Weights of a small mixture-of-experts language model, trained from scratch on English Wikipedia: 4 picks a token.
Below are experts of layer 3 (counted from 0) of a mixture-of-experts language model. Rows are named router (the router's row for the expert), down (a neuron's output weights, with its number) and show model dimensions 0-31. Each number is 128 + 32 x the weight over its row's rms, rounded and kept within 0 to 255. Numbers have three digits each.
Before each expert's rows: "comes before" lists some tokens at least twice as common just after its tokens as in all text. This comes from a sample of Wikipedia text that the model never trained on. Tokens count by the router's weight.

# expert 19
comes before: " a", " the", " to", " in", " by", " an"
router:118094088095171146163135067145054105138120144115130105133104133155167162115114120165111127130112
down0:143102138119139187170055189180104141122093125169098130132103114102166134185129137132132129132137
down1:067156152135160107126177217134172124156156078095140120111191162149171134121143152163123109128190
down2:140188173183155160116119148124118062102118115113134130132082099131147130161180146152156095099156
down3:134111161129123136118184124130165116168127115157138127073162128084167104112109133138114126175100
down4:082114115134121109133164181134160122144166073160156133101135128131113091140139111183128126110164
down5:085139097095130081105149147133142073115183085099134153032221159140125113149182084123107129153125
down6:142186131066144124088148108124104085117162142137088125128093122136133185077146077096116124106119
down7:133142160108103130139097145138101176101109108142085091084184077171108057140151182069101149105135
down8:196136123067142100107118122130102076085121146110082090156161142084120209139077181095173139154148
down9:150058117168080196115145125102109145126116146111097107159153109147132208147101157107157136132124
down10:111060141129140137166145157154147056128060069080160174127123142095132125090099124065125114133164
down11:069058070087181076115135124149140138089177163135146110072099058128079146148171107175110165146156
down12:080093132125163209151121119108073095176137119126152149123130142118085088113127147145222164160135
down13:152110117063140083204135180111140070133121130138109135099200128092205118117160126146061102137176
down14:184125093072153145116164123071144058081099100133059084129137136100148143174112121092128137123147
down15:078128146127095066103119128140203124121101110095077121124100107150079076129107116102089130147131
down16:100153183139174143129093067152130093156088062103123154111065145166143110152125116103099135123103
down17:103104115153023133126121122152187132115069127184080159123117047143071168113130103115086110123082
down18:118129127140100107182191119117117161129149115075162134098144117190133133118166095184086169108134
down19:075133103150154129185161150175187127196103144084113123110103101138149124190154062136107045055143
down20:102128176066159155111097087124143176141131104131178143128100160127134136100097162111116143099086
down21:052174078091123148110166129196135072170125113146131131141136157118109135125110073152193153098145
down22:171171063127074165133140124168172121165106129139150122154054133082086149171097101085171154098064
down23:160136084112153155124150117068122160203178084098154148168171129139140136151169150135083084117156
down24:160167143159217151153141141123128101164149082108149046133125152116124088100138129110140141108176
down25:141153163155155068102140121129149108097106108133155103121092144125155139165118165142204061137138
down26:120149088110145175115138121203088191121141121155148173135117150097098105104103103105152128170137
down27:106148147136119094133105131117113121164107155132129127167103106165166153194134142161131136163110
down28:124174126150127138067164190133108157142116109092120132162147181111091057090198110128172127113161
down29:170165143164159109075128150161201104146142176167164082149195125092133119136103110150130129169158
down30:135139068108121151136103215121088104106148157143102064113125124090104089106117111151168079071178
down31:130132114124185132114041137190093119101141115152127094144120110161130170046151117076119146140082
down32:086128133139129105100103062136107146069111150119112170099146130139093112174134150155109075083073
down33:115181161142119111124158070200120144134209116128117152090152112138117104147146089069132114061127
down34:074097133104129118146136088142088111119158134148109103198097149144213170110134133110135083202140
down35:089089159129116104062094117090149108160105083168154100145125155113128124146144176208127124166125
down36:170147175149101176110095102141114119117113149117120138134178151101196116091134110164168150062079
down37:106153080127139124073119109130148184161169081121154117108170108100140107088102095147129168134137
down38:138097176134137199150139184084146173111132090066147154152154149127113173118109139173114122147185
down39:053140133118181131173108104166037144128116079133129149130075125093097127107103064129042136122118
down40:139108167090103131175174094125122222131173125101097163093095169161114159127039133130064171124078
down41:149197207184119089123159128043080131144142141148142134146148152178144091143147116037146119134147
down42:137094102154142132083092111099195150141070129119195100103145114102135140107121122123110077092154
down43:133073142125193125132064162166140158141119169115140084152096084103176139158070107195101099112190
down44:084113070151124114115065122122153181094164165173102158145107094114122134100143144143128095178055
down45:174071130137136092141093125046136166140084123147101116140185138147084080092126160113121091129124
down46:054121097063131096135099149136188097108162121127170084142123111172142185067141152182075077134167
down47:138130140094101133084128079092119132122061071143090192130138127080106081148173132099086111137159
down48:151105133140064130117177165112157103088136103103108119191146116113117145157098185180147137098077
down49:073155143108115119139174167143127081164152117139167139103100171151142131194136130144142069111141
down50:152104129069116108131130152129132161072146165112131182124121108117119135111144062113048131127084
down51:173168167134121137059135143108107099113133092082088147114132120185104082148182116130118129159104
down52:200151115102086118160111156097141109135144119122097103089157112145175103112132149162103162118080
down53:106083092104151100114071136122128136136176095148161141163112038138162154096204143141171170081133
down54:132109137092067131130123094157129179066110181182132154059113124127153082117115114133123125139157
down55:139114131122098099116072192128157163088111110165128117129151128103142115130109127175149124127102
down56:092098196095129171128130107125131123096119097106107205163182154188091150108156165069115081142140
down57:052135111115185131162130142128108141155123110094101101141184191130159143146171098127144166145150
down58:099112078107167133120138194097123085107178122137135149118138138133118139091097166152156180145159
down59:116088151114070134186210154162031096093157195097134146056083164177217139208114137112121174140057
down60:126084120092127121066104163174096079122126163148152205185101105203108114124139108100172156142150
down61:109138133093130068139151142114088131111142167143156112154111103155188118179134095173075087118134
down62:132168137067088110169130114109124084101143125128132152125115117153163130123143169184113171167167
down63:104134119078123125135102083126067159131071132163114134154161157192117092115152093076173147083178
down64:112114110111135163137079137121152098141086118160110145142117026109118147170144107117140176136047
down65:099163093171134150158167120088098165238107133119181135158112160172097119152155123092126129160125
down66:117155093158108124085151104199161101108132057085135122120129085109094070096160081188111129080112
down67:133116146148114149150129185110135095155100093098127121085126124151150113130148127107134116084155
down68:097173120149151162122188150149144147125187118125136121175117116168106129135113115136086137122150
down69:107088148114125088166138093124156148137078110147088129127158124121186063106144142143131091141082
down70:150154131075148099171122168143133075186117099105201167077132134105169146053147080161103142165142
down71:155137131107131084084138112124138093150152095133189141173107088134077126153107115125138111169107
down72:091142151145103075163107073183116133126166144159114078134223121113178126119118199162123109088107
down73:101126140090187089123066149156127147105136081160159176072105077155137084099167181111085170155079
down74:172041154119125130098104096053143138092120141171150165211147117075127181068113188148161095134132
down75:141095124149158102102123134121143145108160135147102067149074128182119121143191112184119129098104
down76:094101181119108093097101177107163115141072127135082084098134117074153152150087151100132133124091
down77:123095142156111094117168159171071133172120115130138131092135061168133122134134207164149150093073
down78:123136112094125110165093139188149165112162187101205165123151103152124159122085172169185155140145
down79:162180095109110113084118146082120148162157089167171084086103108146132115143106120089105074068072
down80:089094083169147193141169118196156198169120136104129074170073118106099111055091145132100145158118
down81:150075149071134123111109133148137128169171120094098103142191086106122088188092150079151122095157
down82:099183143098149102152099129127117147134057108087117133119202137080129108152143163124105138154100
down83:115106055130124169095103129139132149125104101133114093137105161130100122120090121154132155152149
down84:172112170157091171155143107087111097133104149102109171172145173146100159133133181146138113129140
down85:131134120153094133131073134119138101130150080133179091128158119158094192172097104116088080146139
down86:155117103183114119128163104125128110139131095112098114111097155112147082160100122136113125124030
down87:141152114121150106165163161130150055151165138149182197110122149158159099176155133149155068139134
down88:161087143119135123102141142113098075167091119139160057115152184159226117164202177120165098166145
down89:163167151110088085133117149134172145049120072126136142082110101150117118184187153133083082125125
down90:111094104091108105207067126204165117077114143164161143132121143148150078142105129154128189117125
down91:061164040136118133134128130175119095106163160200158122116121148141067162109080125150169169107133
down92:087162166099163160148145152097084128142107139155140095122137186128098135198152141154126115168088
down93:136106087109115098176172085141096162141117176208134117111164110129119081174118172085125137143134
down94:065049184078124112160145108099109124092155136144146123106135129132121135135118094124081090116159
down95:103107152160123196064112124138092099141132113143154139168076173153140128189091108150172130127131

# expert 43
comes before: " to", " as", " in", " of", " for", " by"
router:106135084126170156135149033149178133118076135076163135091132148151162153146115119119176096137110
down0:140180064101101216146140166103153146029147120102099120135087110126093139147162088122083188112148
down1:132118107085097171119076091152133143105107140107160127078137116144163147205168151158105116120090
down2:142113124078158138109112100126090125130168135153176076142155179153007101095154166133138112106170
down3:146137157153104116186146182120133149157120125162127105103165082140147122133117083119068069055109
down4:117143154124108139081118135128164081127089112137154136116172202084098119149095108122164087107087
down5:183119082121099098167089074130161121138144149124119127107153161130118095130158113142070099130100
down6:078153130136207144097160101167123145126137136106148074131151180140113122143152111205074199166091
down7:118096125139074161103137176186136088120105167153129139118132109112153137157118096093128106122128
down8:036102151183138176148168144144087133142109088127121154159126157131194143134136094153147164158112
down9:117155151100135148175141128136123130142171126172118106117161114150166140118134049161132090126098
down10:186128102138101162103146122107128121191117123139105137135131103106135107116119148137125094098090
down11:107163128168111123124138166144079103114138184108057090183136111157103107117080150095114133111181
down12:081166067136138153140109109210131166127114143101106164160066117127087173137070075108122134134161
down13:167124120068157112136160100155146108106130132125085173143101117149123132159165128100123157128119
down14:211124118141100151120147090153124138146135167164167130117167115130170116100117091060114135133099
down15:089146151093111135109066145116124152127103103165142102049070063120180129181070161139111152099116
down16:108123133169094100147146078120112102159132106170141123105154161144076198112121126108131093117154
down17:116058102104134134149098118127140134029112209104189122135107126138096128054107134119086136116119
down18:184155112109122148115147191099024107145130120117124142137125108171133102162166111090114067082127
down19:158152153069092160159081126114105101172055099112119138113176140127119156144149108096108123167106
down20:126139175140098091099151090084118142126160143108127161091122098064102073134181068133129126101136
down21:111066120117125127093117125139128170142103148110129077199196105090138099126108079146127134100071
down22:124137206066135177114173146133071175106152100106150132109134059141116085121145146160106104128165
down23:069132080194176129077149168157163109161145138112167134134109118130119116080130126162146102134157
down24:091136154104132146141188130138140126028153118153176171154172094110126123115093146110186088104114
down25:232109071127083086152123206184109155099089136115135174167121140082152098106102132146139110147144
down26:153145174131061108160163132141176182098143115114194105149180139103139120093181157141147065137131
down27:105189172183168163119187082147115083151082144115196143108117097131183120148131114105113160170122
down28:108142129126122152142109151129161056155148076140126109034062069159101113168099134137153140043137
down29:139138144090135065131127084102045196101158149158091128140205134167141151146082102105153082168124
down30:124171126175135114179123134163186155158135074150072100116129152101101183075102124141174088143079
down31:102130171126122093133177136108144076115141126135139097069148127101140158129126047145126078117111
down32:150169124097140150117136095176106124112117168083127140131159148109095173128167156094145149146155
down33:130118135068156106094129088106155190057121111133132078125177096125125125071098110117121135164128
down34:084169116131112101142155109133066025110168127148165157095123121153106110144121123174169154119152
down35:152132070140133130115108161096090087140100096181150139183028082079140103083174163132126155123171
down36:089156152107140169089185096103135123122122110077182130084148158141116129113127114111130109103200
down37:187115076147078156111125147155101120105140153146167174144170234114175114078155110114192113162120
down38:123137172173145102168185168121124127138131164131157135112079103192203092129167138111134116079143
down39:141142178143088123065139129148204150110151088181077102147108141140198087128119169142096137138094
down40:148114077164160124140147095095172150172148112167114114145167184081099115169170136153132135113110
down41:206103146129132167129138075127169115152116108133120087114106163148130084149149137107113156104094
down42:047095122193133113116131141140090110127143135184123131202088156123112124183116099135138122148108
down43:133123145095136128155121097078104167177165170174101114094147155121171111135151164115094140118106
down44:158143108188110126164120085106170209175084113142134159101164134174105134156106102088118119142067
down45:127132161124145083175132145122164140113076082120112159111138134121132148137079139130114077064143
down46:171093067124145056215180097136140145162143122148095163116094116126168130167101161122144151113219
down47:098116151096080135131097158109154131068171127151150158138152138132158119119124164183146178181125
down48:098193130106084118061220095115095081129153136129135174145125142147139156160123138123155105125114
down49:153099103134161160117119143144109033062211207136120188118121148126129136142117093133123127091145
down50:080111109126125097107138114123098111105102085111150130195125154112131085136183105086071147129072
down51:154102138145157079158113174101146139175113120110098112143100088092093121166118103134166105132131
down52:091096062156117126085097116132169143153134085161152165143158071118151144137178173146122137136147
down53:150150122196148119187172150124159153200156101130107164108148114079092059114132123119125118189084
down54:133158179128186140085139134142150059127045149124212142152112110125112117108147141078100168127142
down55:131093104111155081159161120121100117130127079100134205165142109157108155124072151114150119143143
down56:102101147125119154141138161113134150144180100119232084092113174151174065134142160095129142173184
down57:176159145118169158121117120146172113133150100111161083151153145137116185090168098153167123142139
down58:159068153176146102169082092113127081094162153092168177143159169180115121171121095141165152127129
down59:133191173087133152123147109117139128131128125120115095143114076110162125085143116071097121129077
down60:132136121138102209150160139191100098124198076124112125175114115120125109108144139154141176095114
down61:116079168148135176105115080220172155132071135120144147093100137148175171112081139155139206129113
down62:168155095133134133174095118113226188098118148145140119141103149112090140098129196070085128102138
down63:128132165112110171062165089120165067140058146165169137147127176152115144107137139181033211108068
down64:098105101122114099076089139118136161149129093150109116091135127088138197144169136183116058058152
down65:051135075086105190136151093126105114135095150125129121141124107164137081162177079116189100172086
down66:168091168144164098113082201147092142117133190129157129167112163102096077129133145131119130118080
down67:119140215133096116138148114195138146137128088106101092156146113159116135172092116153117122121106
down68:089141083113129081090144152141111140201184159091146164117144141145114164129121133125118162112118
down69:160152108089094111106069107156120136135087177159108124103132140101155098135134164081132108145163
down70:064130111101150091139132076172143137119148164132183122063167159086114075124143143149189160158134
down71:200117143166166116175088154128116156062165108118108125161130094097130073062144140118118143152236
down72:200117106128104134106180169094131139116127099104118094076174124108133125127023080188163115078141
down73:078158044110130140108191117155100138102102141163154144096084100138111114116082092136144092117074
down74:106187128103190114139138154123109112145082140092078122120143143132114125150155156119188087092178
down75:134137150155141103150112197170125123094109091173086138147126200189130164117048125117130105093105
down76:165114120126116152124071152050111152112087117111039132097124103107088075096106162123132137131081
down77:153122118166060051058080110150155191063097142157067145151122122135131061139152167128130093110159
down78:103089097130196111092106085119135088099161142129114126174131145173141123112107133169133094127159
down79:153116144159095150139115114073098132119191121157118095107093085161129112078114171136167123092103
down80:147134158063079074144112144216088142196078158129080127128127174165081109121142177100109193121187
down81:080180113119197159153185099131176144123142137141109076124160121138117124098154104161149087106138
down82:140115203130140132164126189157139087147104176147137142160110144106102132143144115168130146180132
down83:148092125112107091097156129140119052123204168109111181166112123127170188134145096143190143108143
down84:157128194116154090084103158072123134109138113151140083103160085123066104138143170115137107152140
down85:139137118139108125117161150075162134173107109153155132075128155189094144171100151098088126130100
down86:155124132156145144099215115090117132122119099140157167128114079119147166149081164140116116199112
down87:139136172064147090092147148173057088131154185137157101121119151118131109121161147145196101190106
down88:101171110146164128153122155114184121059123194106116144178114170052130162098112101122150105104150
down89:119089133152129113141169147127133050145093102141186046192093119130066127131105143171116182153080
down90:109162185131180102094098135145153115090109068137139121149133148130149119119126185128111111148114
down91:039141095151128145129209143106160137123108087107126129111097130152143127166149150099129148050148
down92:066110112119121112152066044093133104090153080176134132121145147117102146084144134051086111108093
down93:077094121109104082106060171165179110096139085142115167110162101115100155150091097093155160129154
down94:128110129149125102106098108105179144117074112117055147097117045149207103104195100149135158140190
down95:071107114154127153118105093169072134107100145101101118095095110184088105126095203151145155122165

# expert 30
comes before: " of", " in", " for", " was", " round", " season"
router:168120128050137142105136096157061119130185131106082128090102149140102189113134160121135053137165
down0:168128119133142111150153117053118087102145132148153127161100112115143144155135093139126139095140
down1:093156157151070108133107169159164101106130122081155086131178122154081117141149148144097171103113
down2:109156141137090105137158129187137103151197144098147134175099179104066100115144153124157157075144
down3:120159170120102166131143147126149116161143136129095101145147182140148155136099195130129151106124
down4:167176157097169120099207107130115097130081137166167123177155098208080079158145106201176169165139
down5:099115113088097114169157103123172133137108068123115170056095180155089108120141097085150163109099
down6:071108147101149108075100101156159156182113143114135127092150118114116096106128176114157091108185
down7:099155146118131164084172187150118079095154112121139149102122103149139103138152122170143101157174
down8:130123138142136186158221091175116176114080132100091149107090127167140172156108141168139184133089
down9:125089159137142131158156144138140096099105089175089157100095123129175169127176150152147167131171
down10:162132181164150048148143084072161147126127084189049188120117123149134058127111145102132155154054
down11:165108085133101107161099142173104146045148134168137173102115118141095231086085123134141124172095
down12:078162130097119140087147128125146128102124084122147094132168147146155069102149170139179084114121
down13:070127116108154105198070143172098096102158169113142133107136192079123195113092103205142072162097
down14:103132112110141073170044147159146112148155079124135102052084083125076133116108153128145079164103
down15:114152108135087124149098106130149135128160151114156101191111145155160107137175149179148157124149
down16:125101145137142116154115128102109139132053154134099123122101095123140142133140083119131097127152
down17:086106134170106109142140103148099134105160113103156120149117089217149124135093159152118178106116
down18:176145135077120114055118170092150128093130137143108078140043162109100056081193166156134089165071
down19:200149110103148157196200104173165176064124111160087140120126143137102131160101153111112151166113
down20:144115151122140106141139104105165100145157088135135110084139198081117163127107125081112143167105
down21:088059107166094147118116119145158108127109167084149143097137125110133105125080133130134130101162
down22:156161103134086037182144163151103103103128162120102116140119140135062167117110100180178129148127
down23:146143149132107117066147144079187129125129145095113103123090160186108066154135096083201136126092
down24:158161084140134152186106092114162097170102185072145104101144115067160137109065133104088095155117
down25:171131155066128172165137134212143128104127134095135172124067144138136133138116136135137150072105
down26:187132092155168139063198132088134092125078144136064104131177130095158109150133175165128126115163
down27:182166131166117108132092130096150169096103114150151133151184084134142102052199068055114138157131
down28:153151168134125123093134150111123149156122110191150140101135127096173163121153138115099153107142
down29:151141153097077141168145187120083161093115158182077065085153117152171063136100089092121190087150
down30:114145113075089144097138139173177100159143120115163174064122171121153149116135169169112134118165
down31:155141113118125154150139152073106103154156142105175213149159097151130113128231110187091103092125
down32:125181089130133214112119144124089236169076081203133134115162114115155145137169157141123094149085
down33:149117174160166106154083110110101137111079140113102076121182119123146149206139044092135129156113
down34:130144132176086039158059069140156089104090095154134127082131120164158137157125170143196127140137
down35:105102137147109087154085132121171200130129084188149118087138120164132123129151169109093107133126
down36:122149152086168175104157125124133159124141140104158161097058165095095132119113191165155120104163
down37:130178146123136126163138127167137154177178146129090129149155115146131114144209114121080100147073
down38:220141188163077084104157126094098158043145166196119190171172122166107144095126148110122111129160
down39:144138079167166148151130116094142175096100144158118123076157078144102170161138161113072062086178
down40:094169081104169096156160156131085170165130149128085139166186131115120109123165083104180061194129
down41:074112148145132186076154059144166132138194128079125135116185094141107153166115151136108123132118
down42:193185082143088136134174128054158134057119066063152131191119102093151138083150136087100166107082
down43:209167121091120114104090121118157161175133126148158171073083167103142142148090125092114137108138
down44:156167145137123162150189146067094158115101104160115086156182147124121086180197137130157153160115
down45:151105176140096126108174146116167134122164103092123126157117077177155131151157081117077207141087
down46:206115174154134106104082152109113141151102141090120168059101156124118108152145161159147125112148
down47:174165200153095115126157139102131099112114095110108072133166173209176125155141195138102111140129
down48:096169135111091133130137131096087084186174162153092082137144113104095174076141132127071147109148
down49:084037179131112149156054108117102132110091150152126085119124085095142138080118198081153077152109
down50:073188082109141131109162148180039137147110096137124181167118135107102180162106080118158156100121
down51:130091152145183090146159104121096135149168090186087097181177127162158152165112128109114121142165
down52:172138155116169120137073185078155145149088113138097075155140094146155143123149159205092129101176
down53:135110171134059200140070123179141113159125111101144140098085166083067140148149111119130175099080
down54:054081124095118139152143096172081113120172119071123123115126125138076126139058123185152123173101
down55:204133234124097128111087172116151203125061119069117113152103100114120072153160133133185142137108
down56:093103132167205162116107080104076144148112103107132112135145106141130110174098161137077095161141
down57:120139096140097173071107093118119071148083087101151110097127131135117100129101105134097096079108
down58:123145043078103136086140074106109079106110165109110113141118092189167167111126180086195133134176
down59:124154156134117156174157200169098158130080104158089110120142125095121041160151126190129119140104
down60:136107126150116132131087092123079127140096134176182128133167141103165133180115087102145122128146
down61:138148140132159100131176102096104131094102131151118098123136195179081152122077197111150116106192
down62:085147196121150099103160100133089083124143106136085139139099136124138149187124092120139103141072
down63:189194196170144134140182143114106147145116097134116076127176134063103102133164182107086123135121
down64:153135088104150118152176152118048164125141110115087101156156117194103138130163189096160135146093
down65:133164140118136125195116136168178177109048055136113171130141132110127099140108118137141152117187
down66:085198119143123141139151163152043131133177135154113080171134112117111098098099169097173083115142
down67:085126097124127082166098091090164107147186142140163155132120131130198134179138100171092121119143
down68:193123192149131128118115102140090151141102113106140109101156131038136080129146150102187153141080
down69:048133114137154154084135130196092095148112110162171098059168128134106153160096084188099155101174
down70:153133081134178172140061158100139154133088132122119096130111185139102125091140132051137148121130
down71:176121106113190140092106115144096158133107168105082166116144130127068093096160136157090156157179
down72:130154030169146110113085134149171142109110114133124195154116124145124119141116144101182141163098
down73:185071157132190184156116091072115140099140134110150143154160121128165118093102172116103194152138
down74:127117073109170094159146163166173093142140121079125141178089142121164096113119113166168078148156
down75:066145104135120127102176140156149119185138163103100168113143147135117177088143156116175149097122
down76:106152106102122115088098141000067085169113086178154087181115103163117113160159176175149117087094
down77:082110119143137110116092072140152138097154143038174140147145126090139139155148120142177143079142
down78:177148134154074152087164092080088103102146077078115105096105114082154130185124151062150136158125
down79:168128126159087091086172098136130087049118095193095082116128158185054122130158116112133144048113
down80:131085079142143142134072102131135112114167145162188106127136111074096184107149116139090126233106
down81:137118125172104108146146162136125089151175166138085135123150075116079166130133098086150140115137
down82:101123125100143105124142086167139072134147110100147084202147189128108142140145134156164062153147
down83:088123081130136119138149084138122109068145133105151065119167184117094170111121059146176154078121
down84:062180085165126172092190123125054133158130152073145181108056154095099148154176131164110124128161
down85:181149161122187186152098132181119147204061157090145144173137201193129139053142131105203139157168
down86:116105108105109132139143125093130158137131113098152173054129130151161115082202116151167140114129
down87:114096152162141133145119147169119150114127087163069168090181135103118085088092135155083117151129
down88:092089199145119087078141108144126121109166151230140192171134198156128141117162106121120165087138
down89:150072103150125101043135135092086190146071146153122122121104172108085160083157131104133151085179
down90:173161148129124099126169087163129153122121127144122082131132106126109072113105196061178162082095
down91:111182133130093094081133151173086086137116137161143110157079136162099111122137129140151132127116
down92:096145079136079137145102117146168110161156138152136150076077098143084127110126166122159093113077
down93:120094130111094092122126134138141113156122120121076077139141118116169156107112126086134094150115
down94:173133102120121076106094112079138167132115103135104141088120154114118091143157083097039149115103
down95:157160128111151166079183142115142082161173129130144136119194116170132120119085157154163159109139